config = dict(
    d_model=128,
    experts_per_token=8,
    normalize_top_k=False,
    norm_eps=1e-05,
    parallel_block=False,
    init_std_up=0.0794,
    optimizer='soap_variant',
    schedule='wsd',
    doc_mask=True,
)
Below are experts of layer 8 (counted from 0) of a mixture-of-experts language model. Rows are named router (the router's row for the expert), up (a neuron's input weights, with its number) and show model dimensions 0-63. Each number is 500 + 40 x the weight over its row's rms, rounded and kept within 0 to 999. Numbers have three digits each.
After each expert's rows: "mostly gets" lists some tokens that are sent to it at least half of the time. This comes from a sample of Wikipedia text that the model never trained on.

# expert 93
router:525471488546502547437545516571538493584452504447456567406526525470439439474525532428537448422506426529552520547512465454553493503506538568557536474511464458494427478462585533498526495466525460
up0:479525512484517555508483448468497490475525560478524588500500595477526516385573533490485559469524507454493465448479482486527516432510514482518526496530426508450551494434512463495494443546487501
up1:516462509532515495487548511521455391519470512527471487490529542478410468498432530542490502529445451506598551528498519474509547525525546484483551518444468434512503519471459498438467469504584433
up2:517466442499539550477511527494464556430550552529530536481451426454523552501462506521453453575460529604488610467428471513481482444523449516558494559527467511484496567511549570475496529485468514
up3:541551478573570501472581501552414517542525500481514532476575482516582447513473523477578550521464462489469487490417547471507507495556440465450496509473502483527512470452491566497510531575553569
up4:558506500533544453491508458513545534491534525437421523466446527497497503470458505495535571466431501462511475552508493567434516490496573520510501513586463433546569509549561491486455478526467511
up5:547520481571491551487439579518513522530484519487474469488504569467469525477493482489470430521530591524564513457545483394511456511490487523540480577480490477518570481513439456552440478457506456
up6:505504489519542510464474494561470480451462436479456516480557512413505442476542493531526509513445498483553484475524490513509457524528504427520565461549532473557486483481562588457544461428589493
up7:510465559588492503467522480490534457570459509517406544486545532479425489472497443475491504487530481552566522567471500498513467497468483476573571497493478542523499439488557535472497507462550496
up8:532536482513450494488556589448545580538481549492467522469524483557497463566537505420563502516540452475523474514479487454594453492517571521556571468502560452477525524524596515490401483536477546
up9:571471505467511519467478474541407514502540486459517460487517490448516472481522542506553440459446421573510456529492518495451517501501523517465444519522506477446550452437473447493497493531496519
up10:453485504461434454468457555448470510543523517502438534438508468434460479551507497469502506458438510462497555478513500385523527467499469540541506449524497517469519478506469508489534502460535546
up11:546520479441586485444538520581515541606471432480520546502507495535508464515463508427523522451531532538522510540498500564470521510506480540516476456603500478436487500566508508529504440565556437
up12:533512498511517554510469548498522419630508564467479516439497494442484466472459511486548435444497502564499484507512496463511498494499514439516517552486509523504479523479565575537462421547505487
up13:510512502467561544544544519511471493545424442488528544509505514474508506507474435458568525463490492620498530487479471441570550508470465519516524544512514501469470434479524446537561577454531520
up14:479518488510421553476543527445456537506412561476484448456568581484543462485455508498498498561512503399569508537453463429519447513514471474562503508548554531479526545422525498516470507482537561
mostly gets: "″N", " MP", "^", "#", "}", "("

# expert 116
router:506431490536494500451478534544508482521423471431421517451479537491506453486506438454510431465461500537571498522523459493535524497561533479582576477525466495542406539485590561490483453407518428
up0:479479453486492522501512558450532558487512560461440518478488532509546553554460527515496503559465591487563570484534493504523559478491545480474472438536509514527462505534574478490464421537500507
up1:523538456464466414484448527536548502495500461526432530532459515467496495485435472572545526512509532497546444491444539545475498505508511586541506483545512462532540535459610515510453518391456453
up2:503504499429461532476463507535464460548511496467526490460451558508512475471529534479528481524458449456479538495482521542569548579538508534460505560494549445540457513438510490469485478594512427
up3:467553528470521499492480503530472564482405441493437582423471479477509590459436486506603460462558497537487508471457543520507518546495478496532565502504540488546465415516501537554437451563526512
up4:511538520500487501413486481481497476516505475526422524556519473459466469607461595490444493481501480526571553479558575469492557472526507485489533441507544487479543479561490456510491477549500559
up5:522440516481448452558515523506522540521528513477476489477424481510565467481548419554401491467490561490553479493538433531544491438558508504652505492512428490482444515523561494493522518462454479
up6:549438570476499539514436462569579496452469469516507460475495535425538441497508468494511551448449539505462537534506471426445529512525460480445468585516503456453486393492507535532499530446497498
up7:470516476447523507486481460522512448507413503536452523462497494465534531432456561492491556529441479486491400468479448573394529490493565479564411563544484515473480499530479571515505433508506556
up8:501520587444522511507455569516457512545452487468524476398502450498573444459524541475512494490572486519485502509555454506542481523512547513476451449527574537519509502496611557487464528511493539
up9:562499468485524507498496474522428447505518522498491546502510477436516540487499400555482485525519495512472476511464548530477501484558453444549507499531556548458490532467467533490451559458462535
up10:510530514472445500466429545513515466479494550461467481474486502497458539469538486501568577457479502551522494466467586512507489489442538502566471583519556432520401496527519573540468565472519483
up11:514413489451483528517501508515536429477534537427456484507523489518536564521472474445476481531420522455472519495449516538458523438474508478517529512525486507560515399537514480577539456487498519
up12:441529427533506541502517506425451475463448470509484504507444552461537495486518493497538508512488505491446467445501509497411474416493474499486517480429528492476499479536581563461607442553488534
up13:492455557458427449549518394417441464552478481510545514498595494490455546470544499507491493539484529525487510521460491480522489469584450464556534537502538484532513504487512453538544576457525517
up14:501494520499469526493565549425507462497517566522479502579481460479533466477451455485551538522515456479474592504536502425522533476427565559569505565505433504491541568492559478502588508544495536
mostly gets: " million", "{", "$", "}", "\\", "illion"

# expert 50
router:531437492535476513458532527551536480535476505441437551434545501452466440475543500481548451477447494498587519572512466518531443471496532492573548523504469504536467533445538531460546473473531429
up0:556458521467476516457477528463471454599506501527550561513479493553531478507482466507496447586505539587536514457530474511489470530574560499486478497476511512421599420466482484476538521448539498
up1:561437494550483540484471446554485460518563482478498464441391523423421486483495531543546432516559471463487477523472541467468534507566500480453467429515482512562523480501539443491514505470460497
up2:525469463515455551458560455538427456583557462445447539418516534460474519419511539479461472502389475497521540538526421512576554433527509493563510511536507461547561515421549525518525512511460490
up3:559497455559538576529507454552511513532484538507459499584532553528538502500453542569536482557465570411531484492451468499501512510424489483484442522462426503484466478427453468479486412530509525
up4:551496481533536500488471520528487510527496442456489522496474480474484503533503532398543479492579450550550547562475505509464485526557554458533483498511536528555495598457387461411532516475557495
up5:578456471528461557487482483517546492603493528483436464537447580492463544519490543509480524451482528579575426522439411497511528473486496508487574532505520488487469508448493588510514478412493497
up6:518532484536515469468486480517511508535577494474394497488521503498481510465529474522543509395493542468448542518487457470557449509514511476541414501485514441444489397484545495552519464532451464
up7:426489418466467515534507458533483521426548509512529434581520491532542489472549488492517454505521509551473505545435484511468432548503510519478533500496494566484539486466486610484485470454550453
up8:481556480508553525518596576504483474553556576442486533508500474445496502489520456543460501534458536442487437526496583492480518458436508525552469466506497479471476465500490556510501441496552475
up9:481465501586482507528545558547560503542495528371468501506521564520532470544515418420546569448453546456552511470463481520481509555502500530436537519493524511547487575524420475506545488511492510
up10:491457522463461519507583580431578530506555515488487558449468529458480446471520456504473483509385527465492484494474467472524533511495520450481575560504488475573504575476483510437509526512494426
up11:547423470523532522467490489510472449555519535462454591446552444495492486425481457537591500528513469567493513517534426529498504491487472518474516492538505442483500516498557519561471441466429509
up12:547527467534563463491584453490510450490514488407513490501552473495457475518540572443498496503411503524474488527480488474527548542505473568447458534463509519501562506513517496552524552490476494
up13:552470501448543545530588453487530533539525457406501511502457532476525535540513471455447399594487478462539498554524593501506503504549482512567476474549510489463531515538469482512469472518438529
up14:594486562448470561514538500545458497505503484506463578488530518461526466473497473462517487506438487463548500508512515529535423452459536475543471603481481519469453543496491512487558483551536400
mostly gets: "19", "20", "27", "28", "10", "13"

# expert 235
router:519466466533545520459600459538535446506467537430457529486519513465487515470527481466490439502487504526524555532454501490580468507539545548583526478523482450542501527441516525443473455430592533
up0:450507472500503488482488438483466554599459534562527555471544470462553441487510464483502587466518500484448511436484470547457495482432496471468490449433576477466416523556488498444485554519529579
up1:386530476495531456421553486520485445483440557533585463472496583507558520449550498495480536492516505527494478493444479501424512459550483528459494464498536546514514493545523484518449485543495425
up2:490454541446486531494547500551473490459527433421485518513595482432574530542530480503498521511507483465498499579521555461519455503519461433467461475435510500496486513532454584462552441483442433
up3:457507432551491499518418521480528594514522466429524444438493500511460526599497485490558502477437567500541533476515540511502519468513423496489528492515496477567535460493480479499442572580439537
up4:489537366560467486508433450509493487421440519471558476458474397529528466512519512561464522510450488491474467525412492497474507475450471430490550465491519477488426463536448468570517504627518494
up5:526470494575436538498520467515512515543546457505531497505550459539501608557467473496510439501502437548521532478537442492507482487532447557498519540507494528515538479507534423529471490450441538
up6:519446468495532534533490439442503517496532508503487511554523534531480438480461492487489464525588537537555487494509526473503554493387495570412511538502483506469487463545461510491547445548482490
up7:423471549502456565504488588467508506494468505516468495579465561482515508512487518416511555480533475504519494553508428599484470472511510533484463512513452494506521595520466410497496550465545504
up8:501460548552562491539481549483522529408543544436505526533487534448487498488453521450511520514537456528448534483455520556529529497512488563510514524524432501510517498478546496505449463578515496
up9:487586476510468436467478468460474466483482501571480416480502523522469450468457472536436426501519496534477486523523542558570519543449534405448487499408446507521516453491492482511551495500568548
up10:467547433484448447476440511526490499506425504517598396461530479519457529490506501555487400509472495431432525488468458543556547492492519475480530509556526535512454529461453516536478434552493453
up11:558503486464551435481444490503473463487552513468467425543498488464559485539524433582488496463572511566493511498529427457551469539457503465504528489485468548408506476465499487400496591522587463
up12:439485496480503518527533511512542551444457545554483492475451541499508518466525502483433490559476455518621490548470546455583466491542501503525493486486478429499531520536483447515434538512498532
up13:531554540409490515457502506511564500492555449552530535435558498448528439573436512583521475546467508537462473541480480495524501528519423508476509522580510450474500493499459507542439568455559510
up14:454531447476477533549516567492442485533504466494497584504489474515506539510519519532463489533467465483485501526530515454461540461479375511430554503561558517528509538538505553482360473505550496
mostly gets: " played", " join", " work", " includ", " took", " return"

# expert 81
router:588468429543519541485532530538467461563467587473431566488567553479506467477484492493545427437450513537547509519479508521488529514512543485528497434585533476516497478481490555466468476482533479
up0:506431488519520408525584512489560457453489522515496518531531554488580461553498538521499476497478531493472541567524535436494549432555523494488482529471472532508512539530469455505516466463503515
up1:539506481542550436539446497479488511491482546488507478421428547474448492498460503423497438477487460510505497526530505559492549538471461467519518477401504512526548462515495479526483467508502540
up2:409528523526531515514486527516479504485619519494496526509442502500491537484550449533566486512423513546532508478482499525527360455512572513501499512442517481460518454464479547475475471486484408
up3:546558452464543548465512529522538454518532548456476438470576495536517470605535495417471511538506495522454530474446525462503513495566547523530494454555489499546461473512464489490489464502506446
up4:474496553502532459570480496527581530535486502538449519458500462475475540473520401465453533573419496450542540469486509435496516481516464514463506499590479515461483504523483472477540473474554493
up5:531542469488516488499501491455421495505483509443518497474509447445499426539570510484456542478519542525529554463472530460538491564455463533446463501536441532533485421571527538479440552540478505
up6:555506472542459545486518529521418493504509547483496509457539491548509562537501527459562534498521512496554497509540495471533490439400545434565542539492560497499487489449463451452559494582476517
up7:561523526493489466512550502496534471527439584585478482483561504462495427542543486429484491524493523425480478498507470502534513460523601485520462468472571518523523547450503447456463522444506464
up8:540535485551491520498547522534440469531492508444545519562506463468484504538475439495520521461454459391483593471524512524461484528521424455519463428589502532467475524429491540534524500566462512
up9:492504518469385465527490505517569489490468458545554496532423527515463541455519468505551579458498533494483471545518450490523624493587545528593476450427506488525532491496507474485460544560504496
up10:523463461505564486428519557505485453490536519445502496426542522521537502489479522527472500419528475483527567508502576450437514448497479485424440519524463389488544550461469597519481526467539516
up11:482486506559473527561474462538488473464506498451571558480526478477466497461481486461468546461543468492472488534519535485437480504473464451448508469488565578566442464502482424550500497498482497
up12:502482479489493434479445502496529412490422493500454518503444537552584457491514550548518538493458447484544514469487478489437542496564439482522540523459481454495494499575464479502539545497487496
up13:521538466458533528429512510532466504493510476539455359522466560514537521490454488461523523523536553480533467458495491359473438553466480553523545540478475469543506522441525510518505498522534408
up14:485510504504522467508527442464461509497411425531545562454536461460463469546533465519521492522471559491454472472448450492477495531532523495611462553439516501544556529520468464412495466545504435
mostly gets: " t", " T", "T", " ent", "ast", "Th"

# expert 221
router:533460465523525534502550486579495445537443526400408550468509519484480498510543507514491479487460469502542598489476473499576483513542541527609550456515472501484474502452534542435479429461535519
up0:501555491488481544443495452531558507469560420557538486440515487523576459510547560438485517525486524536501480530406497438534482550507497482467579476571518505503586446495501506474496558500574519
up1:537539522521523434510496553493499486540546555581438496511447558485448494453511571427509447474484580475504476495591519501519430543542499514508462504529480536465538565522460463493458547481478421
up2:532543472502467492469467520482486489496488551507512473469525555522508465506532511574466582429514490495567498507554552533455471479487589443538551490554463524541507400510453510495519477556472538
up3:520528489500524476514455502526494511530490458496500556456564511460467499565452554479446466490522603499534496580453488516475502501543481504538520563421557531525528573527514480517495470599550587
up4:494513472533510520534535485463410528464505473525543451515467456525503497457443475534518426484493454548444472509555510543467435416569482499420382532568504445471578462474522495543504516531544541
up5:515541508480526470516514510468479470425531489494472563594488459482485449537443540461498419495476465483542501518484480501498456530581487566551516445467470552531528563520501497451455477497524460
up6:485516483428557418508404504477500562449444511493557572483488535503529478458559476495531575527470572508540431515518495518502494514503530412505513548446477512533468529502511499439541525464510470
up7:525438581534432527476460485509412454480484557508495456440548464566432555518435439515462561561479525450586442467495450474470476445497481430475477500474562496494514449511462532542544460458523469
up8:478470481505553515571534485516635490482493511563555514502510468486502516551431450529489504531462473508461516539477492378479550528516482536539529396509504510480486476466475507456577472437490546
up9:511485479509429420527516503507468532525459457502464470417493510544428531437521489468570549496501501495471481518460420511542490590486500550412512450477478417456568481496443444431479405505495502
up10:439470505500514534516504472472493490586514491447574529540476420508525440466537517553411551543458495520500510462519466561490488462450509454518462545525469480472468442517508487524503568592542535
up11:497442438496567549550447518492431495494492493538419474485499506534482515550489497442524449462524438530512478516466567498444424497476471425521396480452465477456492537533521463475497581481476408
up12:510452476517524446549549502486539608519497521552521464506544424577511502455562446476521522481505465521470507477564520550501527521580517543500574464542502507496526459512469539504451531466500460
up13:574577493558490542446527508435576586474472468480591535472531396478477410485500475494485462498449508520466504450508443477472534432455477488505447524516475530455439457487526459561474468619469516
up14:478445488457565483537579472526479544478554500419502539495522556535535481456469478478488517450465519540510489369529510498492537462505520574494504477409467507465512412491507512470461520482458528
mostly gets: "ated", "ted", " made", " used", " found", " released"

# expert 157
router:485459520492481537485547523562478434604447505473464549412505557489492474443503473471508466457470533488511518518532469491537454532532608455502550456494499467539468553493608484468509436459524487
up0:483444561465425497528476465462512498526505463454435479497492538452438462457530518424550502525477549426477485502512466507575486552588464535479509525499468506495477544485475502572516505387545565
up1:474451490503489466453573466520437491530517488497495461523505532551526481589414533552560498416514517474512458604556447516546483563433528494464539486509546473500459515540556495517513554543541576
up2:463564467482506579503476461539445530501529541542502489502537504519481527535554462460501523466449524551561461480504493462528498513527524480544579549455498523569505479448561515489506546461472439
up3:555509519426592506504505571434522513486542523520497495453547607484460509509543517507544431469568443438495451507539464548370522428498495491492533442463521482500530489417508566569502489500478459
up4:459512519502468532407478584533468545507460597572486523471501554474516545510554494487527540531552510478410571510579446497533527578522424609491480483529495486589509441487561456515532492493523461
up5:516506514446500469451478543526458510556473521456535525490509506496511598562488464479530530471494547474522575510597536508568518461431531454518494503542470480469520447528536471458489474549523488
up6:513516512468540466508499460513449464616443450463420493478525532484498471521498432558500460578514489515465571473500493499520472471490501567467527571492520573438492484550544598517573517516466514
up7:478447523436510529515499568476450517516522495517578440462535533501444524479531536515490512511518497491524547509498492478536522491485610508534531430482492477527457446529501511446461406507472526
up8:498506537519475529490510508553505511535503457477544517450474454450560483490447473501542442463439406467509477455475549535538486546494490484485483489498572484531587477532507475499589516480481405
up9:497476471516501536423546497562459529543440525468478492500462498498486491408485449533568390506548511505483477513522497556594488492515479469543539543553516544492446539465554554472519453516513429
up10:491446536504548486557445520416574454504411552501471502423476461505506539451548527496438545508625526569518560498497441499489517509484507474488520534541523504537501492521486503550509477443505520
up11:516557461414567482462535484536496477510487495514522465500522525428477545465437547482538445418452505457475502531411485485452480513574486384546502527480487517469500552524545485441487517465523467
up12:447497492512516551470555491567496499522449564524422506475503460482493480422507463451555474461442496520579558484544463517481476476538480557584538470479430457509497448512529541537492438460566471
up13:521471482464471486555515551511485504487479449575495518435537516490520469481489443471500487560466504520440558455599523536512522509544509510542520479464492504472414506473523456536414458529651511
up14:431497495476560455517540479498578556460484443506542504467440499536486467422460524470539433449483557512532485480524457501486495486528545441466490484495460459526520482456494496503516451487469504
mostly gets: "′", "°", "\\", "″", "(s", " ·"

# expert 131
router:580499425547530575414556478565472461519453499473485517470480483469439495485521497529551498444427527490541514538471454447562458506529530506546573442492438498520469491512526586466529451477545423
up0:474484477528470534425451505537499548477504543480486459492471488522477448582514464514474465549520577506533542485478493485551523539506513553509484418544483462412543451517487469498548604525470454
up1:510509502435509559543517495546519586505557462528532495468529497466523521447522459533504532402532526484537518468465443552474461465514511443476565599444573481530494554526495462434501446573509482
up2:493552436497429475494506455526577502500544540501518502504504509507460571485484527500509562505446510502520418447535459504440553560508488510540555516515492415520535520488504450458540552522533525
up3:413446516468544501538505497539534473470510607508479463537504486541463500481493539521480510494556474502538454432533471551460500438452497523417517488513378501528518453555529549525548502577477512
up4:431495470587493529470507452486564440455420459412550532527467478523492470521489464530468553476548494527498485467496501449536481471427499518507520501465498546442394423530469469543531536470461523
up5:543518498580479528448519487513435429567513526524500534468541503497481453484513472503556502536396501462476512521444483437492522553541463508446494514481551440445515494577432500496546513507468468
up6:492515498495486433506499424503478451469460486497507501519491443455445531422494480514572492527499483457471484528544565520576503541483453448573468525503481510470502604493528511542484521535539502
up7:501530531525489467509461437441500516419513507434446479478547603511482507477454394459516463479505504555453476492557500487483514537468474481474485476442541477452437441521460488450427554492474500
up8:438456449455503462457508447482430502492538507473561489454517505505454540463493425510474477492512437518533493462476515467513580538451476415433488524478446523547492492497512431463524455504436480
up9:489486593466479414479496515463494548507562532500464538472412553536484505547437516445440547516549509502533487475566543509450541445522497523431444540526502471473575554488532491529431454512474473
up10:545534513512500454496510477477443484518521548543582506587545532474523544519537535407488485546488424524495550516476517586502530481420555539451576477534459507512500498542489476504489473467534492
up11:486501479548460477572474544480477526463452500527511510470541526499537501515470532449500551486495564516456493481416443503478574446568519512538405478501562545537569488496570547514447493482518491
up12:549503479490459491563474541480399440516503419480478476511483462466568453536543585544515508502500504537526433460548472504444514479407509474453502472537535511495580432515508507524432474478536467
up13:501440443513470493423439463491463508517492529465542458528498473582615569526481520575417482553544508549506530509465470475518465493512507468429507519505536527584464520497450447510501563500584578
up14:498488516454477530492468486522458510486460557423515493563489532529557543396484448474494519542513508513467527543457548528474585523539465518465432489448502498521456537453501421524520538589516479
mostly gets: " on", " in", " at", " for", " under", " from"

# expert 24
router:494428510521530506430510505532550485523443464406433573433484549474461439479523497494514457445452534537562535530558485515534510517507573523566576486534442491543441519468559539486546482463567478
up0:471509495473467507427509514511505513536573507443397493535579544537551480421522437466444473497446497491528455445491477444523479528468471504467523476485464548537541504509489483535521408453489538
up1:581502477555489443523454483480551508508483504431460564530438508508544521481554451520567439470487490494456523490563501421500463502469598508446482456489534519542566551588489444447482424487494522
up2:531479496503488452451498512533506482534413576541521487458452521529465489494505495470481558470419519461464552432453521433503467434512596490486385486461524510505505571463483434538451499421481524
up3:541518439416496438583559487470506597542512562496479561519495530504445459467529463493484457495479462520615509573510479519486521489516544481532550480451448519485538498478474477514554518553524495
up4:542533534537531518526543505454506495447543467498553478530502434472524520531524566463438547540504556519489521570514412544463488432522463517461464547491503486443527465518542527520477529486464527
up5:511529514448544483474523469425570464463525545524535443465486539526503452466345495537453569500508541505463561532473442506528495492492500507487481528414581496528449535507485488469543417504493483
up6:491545526496551471459459577481447497559487585458468493499553514496447551446449520476449526496459516504507488514488544446496448523494516534531535529481490528465521461457519505501470612509579520
up7:451492537518456528559574529516484459475546495520542562466497486484547539531520477590504501463508565488583508559463493524439514489523541534592491526533510524507445501563464564496520553507565527
up8:499495463561441513482517437505482507505531452452450540498464465475448534552464463505469516406486473541489434547536467441481484513500434523442455512482505536468510507544535503498548507396540521
up9:532459506425531499502451509489475501452507455472472516519510520509523509564449497483539479490508491525497541495507493503518556499519503461495523491430509551473488389492509592458467433478486528
up10:544526481521493495565462439488573541472479530515512495481486462492474492515451461554558532483584527462502571467486398502463536487478488549486499541479432517571425543480565474506512491479461473
up11:431483481440514537493486396517451420522449449452501509589428517485538463510439547531526544479541521414437501508505473583548554487525593507586439481498543431519542495470516480533482474529488527
up12:551510472436574526516522466471544450461507471492397520460449478419519478478502517471481549501448542474585517432485536495497482537497578539472534534499516452499497557496495451517530509551513506
up13:615542480518494511518607559464491492464540471453518546457487492416527479488508479490492497523468511469549443482516423525470542507567542506580535521477538495567520505558489432517520483470492495
up14:496453457556498495531434470467466507508487454572519450522505553567449496494532494497495452507507489482463578415520501479494531499443552431627544449519450490505569442503506442430547507491486479
mostly gets: " km", " million", "00", "50", " century", "92"

# expert 184
router:462487469507517510437497536504539438556476544476491487512520537496447449478474504474599438466487470550514501498532491507539482527503523487516539491551512494483459505491490553530498490501481484
up0:572557545511497522559445514520528476449514498448479543509520607525552534485491473481509552464422594467498545500533517499558472535523528460473550482483579563487523540493472476469560460469508553
up1:486467515528486502469490513489550519441493521502543498425451505494465540474497429479470597532452488506473491484505463527496413594431472489455474506555485450501449447423510541470573554462515493
up2:451470487542498492506486505570476512509474530550514492575497490560509447514527497519395380485547521536575504504562475485587497517492462496544478527456515533400516448560488500525477473514433517
up3:436540529507504465491525561469522526567497499465468505519448503513468526478411483535464449503511513472601497509484554490503517476523532530446507542471496495497493557510477499538367521430524411
up4:542466464406504490420550461515529515514523492425489463486450513585510505504442547491551446483520489484535536574481556497505387448525487500479451530523534539474536533560448443416556477513468495
up5:484537445483493539454485420512497601466499500525403466480526566521535431491491446531500545568544499509442423491534503521492555483518509489493488497473470501468442526485521489571486480483459485
up6:583514499463494548424555497530542477441486485577532489570488479511501492564529545464512533448439553455479492560558454550502541502498475468513566517559491450525539448522481435549526468499493541
up7:472473473488496490450550484475437441450523489431612499461556493473468539445472475492487505522516457480468499526532559527531511486421486552516503525451458480454516431481466512499547445464506508
up8:527509504476493470494540501474362451464469449488541454463541479521511485497527561457555477452484531509539476493496493489469419454499466439608502423563502493481464483483425506557494606432457508
up9:560541470507545450473550510526479484540493506551483428461552520549496500577454506524526502449467499511506480543472502499478468461461486469415501490557429446491541405455556513478477554507531566
up10:499422515569569572480490490474427464500466518539523466495455539488439491481503576483566533493483505468513493535456555467502463537474496504503487551512476471478568458525505457448460536540526532
up11:503516594460446500534502467499511518482426558502429553523510516511526480460536474447462473541555529459440503488472536504498506445446605468482553482542466497532511499515552491560502485452452564
up12:520492554518533448459450548535512466587472470479521468521548486446520501515449570485481534510461456507496506475507437463477450521479505561536447583513520480542471508432535495503429511539506599
up13:505451494537526519489425477511452502504468428509512507468605537501478517518505554534550522533501458554447521437465573498550512498463431476526529537564423490575471488522515546544558518550541504
up14:499490540514430427422513435538474553591465502529487438523438482471452435487509568478470474466482500503477450533484518491473502465451553545511482424518544502516524459499399540539510547492495464
mostly gets: " Democrat", " polit", "mp", " ret", " vill", " India"

# expert 12
router:562515484518552549465544446575487447485451493489434553446503483461494450490530494512543497516449478515529517513490494512554529478507514490583586461474438505527506481488493567421495413487595425
up0:478494490510495584531478511462545510498489548500506463513418480494476463500506465556543489512505439490471535468471578530502535448541474533554534574449505489445545432511500489496514546468484433
up1:480512570531455502479442501511471520425529541561527468482444526477519495492472434480452427467488550505540536479476525453510538586543490526424534463550485484487508571529482476525482526498495489
up2:548527432518389514508504543498553491513484526547497413480566529481511506468474596547518480585503499435482506479492487494519509548513464514482468469539532488535453527526450470440471530463526484
up3:501581567496446460572567470508525500442490580486530531377538520481543533484456533508543531565484467542477541526516517524451573444537450517467531485494550450528464500539480533488516502510530483
up4:470568520505506506458518474500588495560567467533504551445497502570505454452521451452489559516501445545482572461530525493471485507475518510460467460475568492463510437511526573508449466527480462
up5:437492523520568484468542457526489487484583512522442512519456485467558485543552513544567536528475515518527509528509448506488439491530568546470464426482504528556467430556506469507564529585493568
up6:498440511537484497435440552452504529485554520479496444485484482489514545482515509380437494540478498498458444399565507542454518466446538552512490479491510496486529459485548494467529490449529555
up7:450470471531508529467516401547447488487496568558521466497519517503571448487521532498476486461432542507431406464482498542508510579530497493522452514496537473442460503435442531512505465545544465
up8:525572476463497475535539474483555523440524510474489552478621516502612398513460438486526477503489501474494511463598468494564475528547574413515505526488435539500603460487582507437499465472493490
up9:502395516499539515503542597467469503416501489469502464499502504539549469460445449528566554505589498545508445556479498454496531476547511445579480530524461517524476448512451510534539513513479470
up10:542448471512441540561472493493484457504450489505555461505519478535464491507476411535530510551452523568540499467408481505493532453549484494485452525392490466500491473476507432440521526537492540
up11:464410509529462453474476518397465468492443471570424447529452437595521549519480478535449468494477501567565488432536474515494463488494482473506439522429535529527507464477478590508511551553459511
up12:557549509579454532491403475486486449529476461542483552506474552476514539479497489513522436518481527446556441444500593504451558509476495575470575545525520496498498512543477505450486467562556465
up13:438511520594519429507489434486484526539504574520551490515467520572437463526539551450490536505514548440477473477465488510459491432583564509457505492542451545479484504557560536440518529554437506
up14:502511488464489467493471500535491593511532511432486545477465437548478471498501470473552486545567488513510450509493481435526491441529487494488543439500472480523548546467501467501515459508465491
mostly gets: " during", " after", " into", " when", " such", " until"

# expert 142
router:494433446576535531492537505559501448554425477442469541443506497475494456465523492514519451477501482512567529544467478499551463514528524513540570464503468504516460496467566532460506442439558468
up0:569532445534503521464490505466525527510458519560497503529496497489433462513477462468540357523499440509416495481520469513534467544538552447410525489465419444529476471478567406522461519442509547
up1:486488506513444502527587517538444500506547546450526577539456512526498490449490464482507469493469496522540481499506550509508418500585554476518490521434555528522551481469494535423460490509491449
up2:489458471513483505462487503529468502459513573450550541485461541484402496417553521562477586457548482492520445481517493502435486448550582573508571490546498500490485494517546525462531495545460618
up3:485480533454483527517522481564495499531540536556491567531516477527519454501561532529593482492461507436511483475441489426485514502456549526508509512552423495466505456410551536537513512443538502
up4:520418573538474564475509494501567493509515481457499549595556523486476465492490530504441441507527434514407476501495532572514548504535500483529514512497497453479435541462565462519519507524502521
up5:522463485490453518511601502451514467550463498512538532529497453489491511529476505496492446471456476585543493518396478523495524499528339558462470450491586487484477497478513508491544483546494511
up6:523542520459464552436440500496441467565495569463492478475497508511512481490440428471586453478546459514544511477462438505539526456464515421485535486457479452480481397488472530529586408452502495
up7:362473489479511510413526507493482535533598529467456493499488523524538536510513517445581562464456447432539461436492598567516518495453556459461507434478463496473469521495504495512438450460479516
up8:449523500543532519445497530525494450531457499545484495465479511571425423485512492554511519436501465493538528496531536472502467479556517460471535488570440442530473479509522558471466495431515464
up9:502486571556593493499505536488460471461489479486489462413475527551523504469445551566449504499487466542501415526507479521528612478601522512464482509451473555502478526450484497461472489564472510
up10:489515488540508443538534544557522479538481460479483505456475482595599461464434523495491437455395490546424540588496456481530455465491532595471515416547514497525468502506525555486541512527471583
up11:401525562561522471457490530425479478517511532621476461454491565556478496455525465450479527453478481565477455421515446485472511568524467468484502535546496527611465517532582490435471475525446526
up12:478510541483523483485565431547442520586470468480481492426505518546531492578461554527513522440517480535502478505477485502452563555460480528560555429582455434496525473480526494544497487530503559
up13:564545470507511448515470576564540445455486569512536493481482573560394523508493466484523513432503546520545501472467562441532492563473560503527440497478508480503498524499542562507486475492493521
up14:514520521491475527506449473526549404567420467470476475537472541506504488454517476495558471482450479554532496508549487465536485500515486491574577502489479528584486468395544532476504510530525490
mostly gets: " used", " won", " built", " included", " received", " led"